{"num_hidden_layers": 11, "hidden_act": "swiglu", "normalize_top_k": true, "balance_loss": 0.000445, "max_steps": 8683, "dataset": "wikipedia_en"}
Below are experts of layer 8 (counted from 0) of a mixture-of-experts language model. Rows are named router (the router's row for the expert) and show model dimensions 0-191. Each number is 200 + 20 x the weight over its row's rms, rounded and kept within 0 to 999.
After each expert's rows: a language model's description of what the expert responds to. This comes from a sample of Wikipedia text that the model never trained on.

# expert 22
router,201,184,156,189,248,177,182,197,171,212,179,212,224,173,174,202,194,224,173,196,213,194,185,236,204,180,185,206,222,179,170,173,204,199,199,187,238,218,212,144,195,183,192,193,172,213,220,202,177,222,149,220,167,213,219,209,199,169,191,209,226,176,188,198,183,209,165,181,202,176,218,171,193,181,187,252,202,202,194,180,223,196,196,182,196,182,215,183,234,221,188,171,201,257,196,194,218,205,205,178,179,173,202,204,215,184,230,162,209,173,246,234,195,190,191,216,203,232,209,197,194,213,199,195,223,183,192,220,236,193,173,206,226,168,198,198,240,195,220,178,183,205,206,212,209,196,203,168,221,168,207,177,205,204,208,185,187,182,204,212,201,192,184,219,198,225,210,181,187,218,189,218,204,201,182,186,208,201,237,217,180,213,191,198,210,236,183,197,192,194,174,186
What it handles: Middle letters of foreign or unusual proper names and non-Latin script characters, like Salzburg, Valletta, Nebraska, Cyrillic, Hebrew.

# expert 12
router,179,183,197,184,196,205,212,197,204,154,197,208,208,228,178,217,235,207,201,223,216,201,163,185,196,186,189,198,236,188,194,191,173,188,205,190,208,232,205,178,212,187,220,170,211,239,172,165,175,207,202,199,213,213,211,202,184,193,202,179,220,198,187,209,192,251,201,197,201,183,185,174,185,190,202,192,193,186,209,194,225,200,182,158,215,186,204,197,195,226,169,193,188,247,207,227,209,170,191,184,159,192,234,191,208,173,216,195,182,197,189,247,179,224,197,211,192,212,230,199,186,183,218,205,205,189,211,218,209,184,170,172,216,175,218,203,217,143,232,205,164,194,181,185,197,184,229,176,206,179,217,205,212,205,221,200,213,192,166,198,165,184,201,203,204,236,238,153,194,195,230,193,197,206,172,175,172,213,189,214,144,218,223,207,197,204,175,193,193,246,189,186
What it handles: Words in sports and career narratives, mostly the, during, after, final, League, Cup, season, contract, runners-up.

# expert 21
router,185,197,153,202,194,210,176,209,176,164,219,240,167,179,151,221,167,216,200,214,219,180,203,222,172,193,210,195,199,194,173,174,189,175,208,194,204,221,225,217,201,174,208,145,195,192,208,207,190,210,185,205,181,217,214,204,211,189,220,205,194,190,191,229,188,186,173,189,236,214,205,178,194,156,197,237,232,223,197,180,245,203,168,171,232,159,204,202,223,229,192,182,199,189,192,196,214,205,191,210,193,198,218,215,223,205,197,185,203,204,223,211,189,239,188,199,214,183,212,230,200,247,238,228,201,181,185,228,205,181,190,206,205,160,208,225,204,211,224,177,169,171,200,176,210,202,196,188,159,193,187,194,199,205,209,183,198,188,182,196,202,174,195,200,178,221,197,160,216,204,231,208,232,197,184,189,200,232,203,228,162,163,193,194,203,212,190,219,182,196,184,170
What it handles: Newlines, especially blank lines after headings, plus opening parentheses, quotes, heading equals signs and dashes in lists and tracklists.

# expert 3
router,218,196,223,230,217,172,227,201,187,212,194,196,191,183,196,175,223,235,196,218,228,178,200,201,192,171,196,208,183,170,198,177,197,175,245,186,225,220,202,197,193,204,195,214,222,177,174,207,170,203,169,194,198,218,226,196,213,175,189,194,185,185,192,207,171,203,193,173,206,178,219,159,187,173,212,227,222,197,213,188,204,199,196,191,180,175,202,175,224,198,204,176,196,201,215,219,196,199,179,182,181,155,233,221,204,202,235,192,198,159,222,236,184,195,164,220,215,204,249,206,178,225,210,218,200,178,251,236,231,215,181,211,200,197,235,212,227,184,201,172,161,213,169,213,209,202,210,179,221,192,213,164,193,198,233,188,203,182,163,200,197,160,168,221,189,211,184,191,214,199,194,210,205,206,171,181,163,228,216,177,199,166,219,209,189,231,172,198,199,190,199,187
What it handles: Pieces of non-English personal and place names, often surnames in sports tables, such as Baas, Daum, Bharat, Castillo, Petah Tikva.

# expert 8
router,196,210,151,185,204,187,184,205,197,216,215,234,232,186,168,207,186,214,206,223,210,172,173,215,191,204,223,213,213,198,161,176,185,196,222,197,191,218,210,205,190,182,215,200,215,190,168,190,168,209,191,225,200,232,225,237,211,183,204,194,199,206,219,213,223,196,212,196,191,173,213,215,204,137,172,229,210,205,189,168,245,191,177,189,212,176,214,215,222,215,216,187,184,227,226,216,180,157,159,195,181,194,188,212,212,160,234,173,184,187,197,204,206,206,181,208,239,186,231,224,211,215,190,186,188,163,212,229,209,202,207,185,228,174,182,207,224,201,203,187,184,191,205,166,193,171,238,176,210,188,197,183,190,212,219,212,210,206,213,234,178,190,205,215,203,237,202,199,202,232,231,199,234,212,176,181,178,237,198,230,196,217,208,202,199,190,178,218,199,221,174,160
What it handles: Single capital letters beginning names, codes or abbreviations, such as S in SG4, D in Djokovic, M in Celeron M.

# expert 4
router,182,181,199,216,216,166,188,191,236,169,190,213,237,197,199,198,187,196,187,187,200,213,167,182,188,187,236,228,204,188,203,155,185,190,222,171,209,211,230,197,226,190,202,166,221,212,164,203,186,207,168,208,174,200,212,219,225,198,247,166,211,191,183,222,203,233,193,175,210,175,212,205,194,178,162,192,231,206,206,178,211,206,192,174,193,186,227,200,217,225,165,188,178,184,217,195,213,172,175,211,178,182,218,225,223,182,207,167,174,153,213,205,208,199,213,228,199,209,223,210,228,172,232,189,195,199,225,219,216,192,187,193,224,184,215,213,203,196,205,174,209,162,189,173,204,160,249,169,158,205,199,182,224,216,208,206,205,190,209,209,192,193,193,189,220,214,218,169,197,241,197,221,212,188,196,189,162,219,212,189,162,200,219,214,227,219,194,225,188,197,204,183
What it handles: Concrete nouns and word endings before plural s or punctuation: guns, warheads, north, southwest, million, road, city, water.

# expert 17
router,197,191,203,188,200,223,196,198,215,184,199,209,226,227,188,225,221,216,205,187,213,194,189,220,169,166,237,209,230,184,180,175,176,187,238,146,199,201,202,173,193,211,216,149,213,204,194,206,176,226,169,214,191,220,189,220,204,186,224,184,234,176,191,203,193,201,175,181,228,193,170,201,202,199,181,172,248,204,219,162,218,215,201,174,214,186,232,214,239,210,191,198,162,217,198,199,198,220,209,195,194,190,218,198,228,189,207,178,203,211,213,211,208,224,210,226,230,232,223,215,189,190,220,195,194,164,202,203,226,164,204,180,198,225,214,198,224,159,198,171,217,187,191,176,203,197,222,143,188,206,222,204,215,194,222,179,227,183,210,209,173,168,173,211,205,204,238,186,192,229,215,181,222,208,185,168,192,208,231,211,158,205,203,225,222,206,187,209,204,226,188,214
What it handles: Words inside section headings (See also, Early life and education, Biology), -ation/-ings noun endings, and decade prefixes 196, 199.

# expert 5
router,194,165,184,188,198,244,186,202,165,175,205,189,235,216,189,191,201,204,169,197,231,196,147,218,199,208,249,216,230,168,201,190,155,164,196,186,263,208,203,188,211,203,212,171,231,213,194,203,200,230,159,223,205,225,203,214,189,182,199,195,227,173,168,220,187,210,204,185,215,198,204,199,180,137,229,221,198,183,219,177,213,188,167,181,174,187,218,190,253,217,198,178,203,202,202,191,190,206,202,179,170,180,206,229,194,184,189,181,216,202,231,210,187,210,202,220,211,198,165,225,208,221,210,218,200,207,238,198,224,192,184,203,192,190,223,211,210,208,220,194,189,170,201,221,218,195,197,204,177,159,217,177,215,220,202,189,236,201,173,191,196,196,184,195,183,224,175,192,213,242,203,199,197,199,210,178,206,204,204,211,176,187,206,186,228,217,186,206,196,204,171,181
What it handles: First one or two letters of lowercase words split into pieces, such as sh in sharing and shove, f in fillings, st in stroke.

# expert 18
router,210,215,166,210,208,212,193,207,192,179,224,224,182,206,202,196,221,199,210,209,217,213,210,214,167,165,191,223,227,195,208,193,172,209,199,194,244,217,195,204,241,176,209,162,197,190,181,166,199,201,178,173,213,211,195,206,212,200,232,171,230,184,185,215,191,205,173,183,184,189,197,175,175,175,203,214,227,189,221,148,217,168,169,179,221,192,199,213,209,209,156,199,206,230,214,217,177,198,209,213,187,191,202,244,211,214,210,199,179,210,201,226,191,216,212,219,207,182,206,211,178,208,223,202,191,190,199,191,213,198,180,170,253,170,181,202,212,157,213,168,199,177,192,228,201,190,197,192,213,213,247,161,247,222,238,170,211,213,205,184,171,181,168,199,216,217,220,181,209,210,253,201,197,192,174,187,195,202,204,194,166,191,215,224,223,210,169,191,196,227,197,186
What it handles: Table headers and medal or stats words in sports results: Goals, Time, W–L, Silver medal, %, Team, cap.

# expert 23
router,190,194,163,186,193,181,199,217,186,128,210,228,225,209,195,215,231,222,153,230,220,168,186,211,191,168,185,195,170,193,189,166,180,192,205,188,233,208,221,208,207,219,215,211,206,239,191,199,191,206,188,179,213,188,196,229,164,184,205,220,241,198,181,205,166,211,187,182,234,188,247,184,185,197,209,203,217,195,221,169,193,192,191,195,228,185,193,184,220,206,196,193,202,224,246,206,192,216,170,189,177,212,238,219,213,203,218,207,213,218,224,199,189,218,201,232,191,214,200,202,219,197,235,217,207,203,203,184,232,184,174,200,213,193,220,199,247,192,213,202,178,180,196,183,238,139,207,195,224,206,199,201,216,212,205,178,225,210,176,220,170,188,196,217,203,204,218,206,193,208,206,206,204,210,176,190,206,215,219,212,160,197,224,190,194,180,180,241,186,208,192,158
What it handles: Prepositions after nouns and verbs, especially in census population text, such as of, in, from, between, into, as in living in.

# expert 16
router,180,192,213,219,207,185,217,214,264,148,175,201,232,212,199,203,223,192,194,218,189,190,183,223,177,189,224,225,194,201,161,203,181,196,218,176,220,204,205,177,207,203,208,186,224,199,207,194,175,212,194,177,176,226,196,221,205,203,206,208,199,193,200,217,200,189,203,190,226,161,199,196,188,180,200,203,213,150,190,175,223,199,213,173,237,177,236,204,248,201,158,176,182,194,229,208,216,204,195,207,203,167,193,211,223,187,208,152,181,150,213,203,180,230,180,208,218,224,185,198,188,212,221,185,218,193,208,201,209,187,199,188,213,198,203,217,218,181,232,160,186,208,214,146,199,180,226,164,179,179,193,181,206,236,198,201,242,199,182,188,177,180,226,211,194,219,226,197,207,217,216,199,231,212,214,184,189,211,216,195,206,181,230,209,226,203,183,202,163,182,167,204
What it handles: Word-final pieces carrying a comma after places and names, like Francisco, / Alberta, / Fleming,; also country names in lists.

# expert 20
router,186,179,196,186,216,216,185,189,184,148,198,215,207,198,181,200,187,226,164,228,197,181,199,220,191,193,185,208,211,196,176,204,175,197,229,153,209,200,209,209,220,218,194,190,205,179,209,174,188,201,164,215,221,251,207,221,217,199,196,204,204,197,186,216,205,203,171,198,211,173,212,183,165,182,169,235,196,200,207,175,214,201,156,187,244,154,226,183,203,229,191,164,189,193,210,230,220,206,177,151,170,192,228,239,232,175,207,179,171,189,217,218,187,244,194,205,244,200,210,223,197,224,218,199,195,180,204,193,218,178,211,228,196,194,204,212,221,222,220,223,197,170,191,221,212,184,203,197,214,198,212,199,240,217,208,178,215,168,189,193,196,195,185,221,172,195,220,209,205,219,199,190,187,217,193,200,197,206,210,167,200,199,237,200,191,259,172,214,180,212,188,208
What it handles: Auxiliaries, copulas and adverbs after subjects in prose: was, has been, would, not, generally, ultimately; also line breaks.

# expert 0
router,158,189,172,232,184,226,187,252,210,202,219,210,210,184,198,202,208,236,211,204,213,213,227,218,194,161,205,222,206,172,198,199,170,208,219,180,216,222,207,215,209,205,228,206,201,183,178,208,192,244,182,175,185,214,235,211,172,184,202,210,216,186,203,200,170,189,173,183,195,190,228,212,178,173,204,215,204,192,217,157,206,181,183,192,194,186,192,181,230,209,182,212,188,197,217,200,197,209,182,180,193,214,212,200,225,163,230,196,200,183,232,215,209,182,184,222,204,205,201,191,184,201,202,180,226,156,250,233,223,201,201,221,229,159,220,186,216,188,193,191,182,183,153,190,234,203,201,223,200,154,201,209,182,222,225,210,213,198,188,213,189,192,154,203,199,209,212,174,226,183,208,178,206,226,197,190,190,201,226,204,171,171,240,206,184,240,178,196,208,247,207,212
What it handles: Taxonomy list labels and abbreviated genus initials (Species:, Genus:, A.), plus first pieces of names and words like Gee, codon.

# expert 15
router,190,171,190,216,223,217,196,199,231,172,244,210,210,222,170,208,226,222,190,225,231,192,162,204,203,197,197,192,195,194,201,203,192,184,223,205,208,205,188,188,245,177,200,166,244,210,203,181,205,200,195,181,185,214,196,214,236,186,227,199,216,175,178,226,200,199,205,181,242,168,212,192,167,147,173,226,219,163,191,189,207,175,205,193,215,182,234,180,203,216,179,184,173,203,206,199,197,207,183,169,193,219,223,220,199,164,208,159,225,192,218,238,197,236,205,219,187,234,197,231,193,185,228,203,236,185,227,228,220,199,189,181,221,217,220,190,229,215,201,196,174,179,174,179,215,191,219,202,215,192,218,194,209,210,216,167,213,171,190,195,176,186,162,199,193,196,200,155,199,195,216,178,209,232,170,183,191,225,211,226,183,192,205,209,197,220,188,208,170,219,188,206
What it handles: Sentence-final periods and commas fused with word endings, plus clause openers like which, when, while, but, However.

# expert 13
router,216,182,217,196,220,220,178,195,168,190,186,218,203,189,211,220,227,218,201,209,218,174,206,245,206,184,207,217,207,195,208,173,163,191,213,151,215,222,228,165,230,216,217,172,198,209,206,168,203,229,167,201,202,206,212,203,200,167,227,207,207,176,211,234,200,215,167,176,203,175,212,183,188,179,182,195,243,186,206,185,247,195,169,181,203,180,206,187,208,234,179,221,175,224,225,216,221,178,174,201,196,213,226,250,199,194,192,162,221,185,221,220,166,233,216,223,189,192,218,213,218,199,234,200,209,171,240,204,241,180,185,217,190,201,230,220,200,185,202,180,183,190,212,188,182,181,193,168,211,199,196,188,228,212,232,206,223,181,205,202,200,174,191,224,188,191,191,187,232,194,196,185,201,210,213,187,193,195,207,177,152,210,204,236,223,218,217,218,186,192,177,212
What it handles: Inner pieces and prefixes of abstract Latinate words, such as reluctance, intimidating, velocity, identity, issuance, efficient, comm.

# expert 1
router,197,188,177,219,209,211,222,210,159,193,184,213,235,192,222,222,226,216,194,196,193,178,169,194,188,190,197,220,224,215,212,194,179,180,228,191,215,194,207,165,208,209,211,171,206,219,192,179,188,227,178,185,207,172,219,200,209,168,214,178,229,154,195,217,159,213,167,182,205,180,227,178,214,182,152,189,194,191,220,170,211,189,199,187,199,151,208,220,234,256,184,194,185,238,223,241,204,210,181,208,180,169,218,228,214,157,235,156,208,206,221,202,171,193,170,221,216,218,211,222,204,184,229,212,232,199,218,204,214,190,203,184,209,225,192,231,217,190,213,179,198,203,190,198,206,192,212,176,208,211,198,210,213,213,210,190,207,208,199,175,191,184,180,207,185,207,193,205,220,245,218,175,227,240,183,190,215,222,209,209,184,224,202,213,219,213,200,212,205,212,175,169
What it handles: Word starts of nationality, political and institutional modifiers before a noun, such as Soviet, Roman, German, National, Liberal, regime.

# expert 10
router,175,182,153,195,195,201,223,200,197,174,192,216,215,200,168,216,197,179,208,206,198,198,189,230,183,165,218,182,207,162,169,196,193,179,218,179,207,251,192,187,213,175,212,200,200,221,170,177,174,216,205,231,177,199,232,197,229,187,241,175,197,223,205,206,174,210,199,168,219,171,229,227,216,176,159,230,203,217,213,132,226,188,212,218,217,196,221,188,197,200,188,192,190,202,190,214,200,206,201,173,197,198,224,206,192,189,197,190,201,194,209,202,178,197,186,215,240,180,201,222,159,238,212,229,190,181,198,176,220,183,167,184,197,205,211,220,238,177,227,204,203,174,178,166,229,202,201,182,183,190,235,202,199,200,213,184,198,157,187,214,156,195,174,193,180,192,220,228,212,205,228,212,203,200,191,191,212,197,193,149,186,220,202,216,189,203,168,210,200,203,211,194
What it handles: Coordinates symbols (′, ″N), list dashes, line breaks and field parts in infoboxes and citations: ISBN, OCLC, years, closing parentheses.

# expert 9
router,192,194,198,233,199,173,217,208,238,222,177,234,216,185,181,204,195,183,187,201,229,166,191,222,179,172,191,232,204,196,194,187,190,194,210,186,229,195,241,173,198,190,199,190,194,195,185,192,185,217,178,199,160,199,204,222,210,185,224,167,222,182,192,198,196,246,162,180,192,179,246,189,207,180,188,207,194,146,197,194,216,187,199,197,208,185,206,167,219,214,161,157,179,200,190,207,203,184,194,199,186,188,187,203,227,187,234,185,177,160,195,222,196,191,205,219,215,250,210,212,185,204,201,193,212,172,240,213,225,194,194,174,203,170,194,187,255,186,196,195,175,175,188,203,206,203,205,177,201,170,202,185,215,241,212,189,202,174,193,231,210,185,178,194,204,236,242,187,212,209,227,198,197,212,166,177,155,206,209,190,187,196,204,222,219,211,180,198,163,194,174,197
What it handles: Final pieces of proper names, places and titles, plus common first names, such as Spokane, Gayville, Ramírez, Thomas, Campbell.

# expert 6
router,171,202,189,186,200,175,220,194,216,176,249,209,195,187,190,189,201,201,204,208,213,186,195,231,167,194,182,203,225,191,174,165,170,201,218,187,210,204,191,167,223,189,206,180,199,199,216,206,180,205,184,194,165,208,187,229,210,193,194,182,184,187,192,207,189,246,196,147,203,189,209,212,202,148,197,219,220,206,217,158,212,201,211,181,237,178,203,203,228,196,209,183,184,228,216,202,202,180,195,165,159,174,234,218,209,197,208,197,202,214,218,206,166,187,207,238,220,182,201,190,203,165,199,227,214,194,218,203,257,194,206,205,233,180,196,217,223,184,197,210,151,188,211,191,211,201,214,161,199,187,191,192,235,210,227,188,203,188,192,247,148,197,213,200,207,195,219,210,217,208,251,199,198,210,182,169,208,209,198,217,196,207,213,198,210,182,155,225,161,203,193,213
What it handles: Pipes and small numbers inside sports results and stats tables, like 22 | 13 | 9, scores 6–3, (aged.

# expert 14
router,201,195,193,210,198,200,216,246,224,194,222,256,213,161,206,199,200,218,180,227,210,191,183,219,178,189,198,235,193,164,201,204,189,185,211,197,201,223,216,209,187,174,185,215,251,235,205,206,184,202,188,222,202,204,241,203,200,188,215,170,208,166,195,226,208,198,188,186,208,188,202,181,177,209,184,212,232,203,192,189,223,177,204,178,239,186,231,190,210,226,206,173,173,215,243,216,225,188,185,185,201,216,217,226,205,220,187,191,192,215,231,194,189,182,217,207,197,210,188,203,168,199,212,186,215,176,226,250,208,179,210,191,219,193,210,216,230,185,193,197,174,189,183,199,212,196,253,194,174,220,211,179,247,231,207,188,204,174,184,224,174,150,207,247,215,212,230,189,214,202,226,192,203,241,195,186,189,222,193,184,189,189,220,186,211,195,181,224,178,203,163,204
What it handles: Coordinating and, or, & and possessives his, their, its, especially joining names like Detroit, Toledo and Ironton Railroad.

# expert 2
router,200,182,189,186,220,235,216,217,195,171,235,247,191,204,193,208,211,194,179,214,204,196,206,233,182,208,189,220,211,182,195,163,186,185,210,171,233,190,204,195,196,173,212,183,216,194,190,172,184,205,193,193,204,221,229,200,230,180,225,190,179,172,206,197,154,196,191,167,207,172,231,165,222,195,204,214,198,164,198,174,196,191,175,206,222,190,205,208,227,217,192,178,200,207,213,227,220,168,178,160,213,211,215,224,204,171,202,188,215,191,209,203,185,199,212,239,218,207,207,204,198,240,234,213,239,193,199,198,201,184,184,201,215,209,223,218,219,171,234,176,164,177,216,179,227,195,238,199,187,189,203,161,246,224,232,180,214,181,179,228,178,188,179,223,183,210,218,191,223,209,231,163,207,211,182,203,200,226,210,191,192,168,222,191,249,218,199,217,185,208,195,200
What it handles: Leading pipes at table row starts, list dashes, and infobox field labels like Born:, Released:, Binomial name:; also the, from.

# expert 19
router,197,162,160,206,217,200,201,178,169,201,201,202,203,182,175,210,195,197,193,185,201,170,214,199,195,194,224,194,226,193,199,203,200,183,206,172,248,198,228,199,200,189,205,192,221,196,208,198,201,212,202,171,175,215,225,213,196,180,246,146,193,180,189,228,188,223,201,211,186,184,211,181,178,196,205,239,218,182,218,176,219,197,209,187,214,176,215,175,219,242,200,206,196,212,209,199,212,194,199,179,186,182,208,233,240,187,206,201,201,173,220,230,188,206,187,219,205,250,210,209,197,230,207,205,231,176,245,209,219,174,182,220,245,153,188,197,235,224,201,190,189,219,197,226,219,169,226,164,221,187,188,210,214,200,252,202,228,219,170,237,184,189,190,221,204,189,179,156,202,199,223,196,232,202,193,173,197,201,189,197,170,215,206,238,217,205,204,191,191,229,196,201
What it handles: Opening syllables of capitalized names and titles in music and media lists, such as Ar, Car, Ed, Ab in Absolute, Pearl, Outsider.

# expert 11
router,207,181,206,197,199,200,187,220,213,158,187,233,193,217,212,213,224,190,168,223,208,172,177,186,213,207,233,220,213,181,206,186,189,202,237,184,208,212,211,166,215,191,183,225,223,216,169,193,178,215,150,189,165,221,202,222,228,174,233,205,224,212,160,218,175,205,195,179,208,199,201,178,174,174,177,199,223,185,189,177,208,183,175,193,246,191,228,189,197,221,183,200,200,185,208,243,217,214,189,181,195,175,220,214,189,179,216,196,204,179,201,200,205,232,193,223,227,220,208,191,188,223,191,205,179,175,224,218,212,159,169,179,203,197,233,228,197,198,194,191,194,195,191,223,183,167,193,158,196,203,210,186,256,208,212,159,214,195,202,232,171,198,185,187,197,217,224,173,216,201,204,201,220,199,197,168,172,197,232,222,162,192,242,206,223,220,196,205,184,215,193,187
What it handles: Past participles and verbs after was, is, he or to, such as known, used, released, reflected, born, planned.

# expert 7
router,198,197,197,236,203,195,215,229,227,154,224,227,228,189,215,231,176,195,183,212,223,182,186,192,197,225,224,196,210,190,190,193,195,189,211,164,244,210,187,181,214,201,195,164,203,211,197,174,206,194,193,225,197,238,200,224,206,165,222,188,198,212,192,179,153,201,193,150,237,192,196,185,208,170,194,195,183,218,223,177,200,197,201,176,221,186,200,172,208,224,183,165,192,223,217,186,212,162,203,160,175,216,238,202,213,189,224,197,194,207,235,202,223,172,195,241,199,190,207,214,136,227,208,209,211,187,237,190,202,158,188,212,222,201,214,225,236,195,177,167,182,189,196,171,216,160,190,180,182,187,218,165,226,213,213,193,229,192,223,210,179,188,195,234,199,197,190,193,209,199,197,209,203,205,182,197,174,217,210,190,202,200,213,191,197,204,215,208,181,200,178,169
What it handles: Pipe separators and divider rows in wiki tables, digits in coordinates before °N/°E, and some the after verbs like entering.